python train.py --experts_per_token=8 --routed_scale=1.0 --num_key_value_heads=2 --positions="rope" --rope_fraction=1.0 --qk_norm=false --parallel_block=false
Below are experts of layer 2 (counted from 0) of a mixture-of-experts language model. Rows are named router (the router's row for the expert) and show model dimensions 0-159. Each number is 500 + 40 x the weight over its row's rms, rounded and kept within 0 to 999. Numbers have three digits each.
After each expert's rows: a language model's description of what the expert responds to. This comes from a sample of Wikipedia text that the model never trained on.

# expert 61
router:551517475477495452470503456483524461492486484520536517488472460496499538523475483468516476528480484490504522579519515534525641554468474441504469450559455486418499482380495554559495461488429553467460539462545506490453446612446461474484557528442481448515539481449513478456517495548512522512539507528430462470436551514459454530549494481491506523589583525461454574511486456570482492464549451454571527516514505466500579485512459499539519503501497503511500529470518567487525489487418518
What it handles: Byte pieces of Thai, Japanese and Azerbaijani letters, hyphens, and mid-word pieces like po in Leopold, ub, lim.

# expert 63
router:473492460506473508476444459447475537506474567498536489519409505520461500503582504441543443504474473567553638537496473486478485488509493495510467562575479423411497586469548561552491496527470506511474509464446497492497511517450574496496505526481515486521524525505495465467533478479449493471499503476480542499444516503484515455499516547509538499498521508557489477439503497539444616525492414418534465492533587471504466526507457506523474404510477505458599497469607496501515441511447493
What it handles: Prepositions like of, in, to, on, for, by, usually after a verb or noun and before the, a, or his.

# expert 27
router:491554539518495466496423436468548487482455514510493514526469464447542504520432422458495459525491481466508493458516458552417532534458509525511478483606509418444544493469562513551522551487425538517485516473504449472537486526478516465468497503500485481493569491473487562513518538488517488554499399538457496489450535534425494572541476509496529511507523571532486572467466440530471544478637503538538506500452466494482526519480498620523552445497508452489540554465491454560549526505507565
What it handles: First pieces of proper names and titles in lists, casts and tables, such as New(by), Grand(perret), Bas, Peter, Railway.

# expert 45
router:515528473505454462504482412493565471446469498544503473536457500513469491519482452439463480451456429511492532536512571487472480529450513456523535552487468488455559481439511516520484474583462521522434542448509500514527565559464533499510526532495467405495578495507540586434554555542475562520482467547438477466485543549487513531513443435434493559508551545548472465406478489507503549476476499504526524462485483446563491536530489557502529501439518537428492548465542519544602522492522570
What it handles: First names and opening pieces of proper nouns or words after the, of, by, such as Christ, James, Car(abidae), Lan(caster).

# expert 52
router:529530462480556444458473379452484497507556540556513516496487487477495457476447378521523493470504517530413485476595548539429501583503602519519501443528483499501556579505530495519516457462482444497512500470512570473540500475497525474428500531491444489490526542509487564424519486532527485574499496513390515503439521544484545488527486496482491501568601501497493569454492495489462499530563537516537446489478510443474500431449479527537479525448496489508507517423504496470519524495440483
What it handles: Place and institution name parts, especially after United, New or South, such as States, York, County, City, -ton, -ville.

# expert 21
router:430437564478512483466456487441515509447590498509597384517516521489425489560570414517503518419476475482462592514505468474554472531447536479513461500552483499508485530482517555543556510478494519489482518476461499473531492480452532456490551526522487503463525452475516498511562536548469493540497452589511400479511534540460458524520500543492464482592472551493494478524458506525518482522508484440536528489568470496525560446479493550570537478477517477525588523516483457505547583549462535
What it handles: Auxiliary verbs was, is, were, has after a subject, plus commas and colons in running prose, such as "and was ultimately replaced".

# expert 58
router:535549518542511427466450418498543471439519462556453534512487489460486454526493410468523477495433478546505549532564512528476539555481533461530463506522450481439495472484520487516518541525464575442469548474512462480521529514479446505445516546494453456585511494490490549414528490497491538517472468548410442463384527524429522510523501515429563554526565506563466559475479489551526505513530511468574534476478499494484502477507449588512551524502474530463505590506505485526573444449477512
What it handles: Byte pieces of Thai, Japanese and Cyrillic text and spaces between Cyrillic words, plus pieces like States and emb- in English text.

# expert 56
router:497437497439532490440488460532473484544461491479536474504471519468467535550561428448507461470477527595543594450459491515471498495523515450529586537484484400515467570487473604558493441541476591470481493487513551458503527475493568502507572508506503481511539514488516477495519529494458538465540490514430535486456517527489495446569533501460531506542493537507503463458444483510495600513533483409588503515492529506498467481424478525549489456570480481426550518484579511558494499516481552
What it handles: Prepositions like of, in, to, for, by, and colons after labels in lists or coordinates, such as Country: Russia.

# expert 44
router:505514450515523469453463447487546489425520510555501486589479518518559532554493427428548452503481508434470506477530474452463479534469467450499508472537432469460561492424569485539502520505392544523472470474477509502536516531426532478470515545437444451549545511469544537519511515470453474516484421534453506489528539568500539499478539527499480479506523528544481547448446492510470566477685439470515560473481439512479508493486483552533535483523484537519526523492540509553534518491478543
What it handles: Month names in dates, especially in sports result tables and birth dates, such as 9 May 1994 and 15 October 1976.

# expert 29
router:585486462496500438428465499471557536486501461513518492484547456498537474448448525515563450411458366571542514547487484479497455532495573442532527480548437483447539521504485528560499498500449502481464509458510500434543488508483502499421535556493389458500567467457489458520520512543502578516516497464504437429524508495491469534561518478514457536609504531503451530520548542515536493520534497477529513491426540485562562506478507503528472488511483548515534543400503460495471469488483548
What it handles: Short syllable pieces inside longer words, mostly consonant-plus-a or -i, such as term-ina-te, Ambass-ado-r, non-stan-da-rd, act-iva-ted.

# expert 31
router:560559491460547439474487406487537501501539509564412486507449518452508571473497563522540492510489497489589545511476500481544535562444515481502499542536472448522552517486521544559504481560465540463428517478557540457479549575455487532460516500540461496476541471447544506496513507537491599569576480536432442509507522543532505523562484459496501567498491503550458516517510497501482514497534474436497506438425544540585472528522499456530483528536458583499472494398498492471491473489484592
What it handles: Short word pieces inside words and names, such as r, n, l, c, ti, er, or; common in taxonomy species lists and foreign surnames.

# expert 2
router:555465524554484459507471382475512461511548459514442497503565547527545528527480344528480505464493509523543518512515528581470614551498528502594534444471509419501468485491477522506485462518475486492490469493570490439545507454480490531422525501526437451525518487500498497453557544550465512508487513522505514459537515510507464467522534416468470474562489514495463500477477419538503494440517521481533504461436557497509593485458511509607537467529461485527541501492540527507548501432476497
What it handles: Punctuation ending or splitting units: periods, semicolons, colons, table pipes, slashes, dashes, such as Ives; in bios and 80.2%.

# expert 14
router:604571432507541528545464499516485507419491520602527521526517436517505499487510425437476535531456528475550538503588574495471556529471525429481518448554456443483531507509472484552497517540489482463475568454436496431480526511489543519480510483454515430518486478503556485482518483479526567576518443517495495477479540519456458505554500484460587518510557528458502496521478469535540454478491468500465490478453428458624444474558494491469556471493482469469482530445574515453527487442526483
What it handles: Capital letters and initialisms at word starts, often after a newline, parenthesis or quote, such as MS 42, MP, U.S.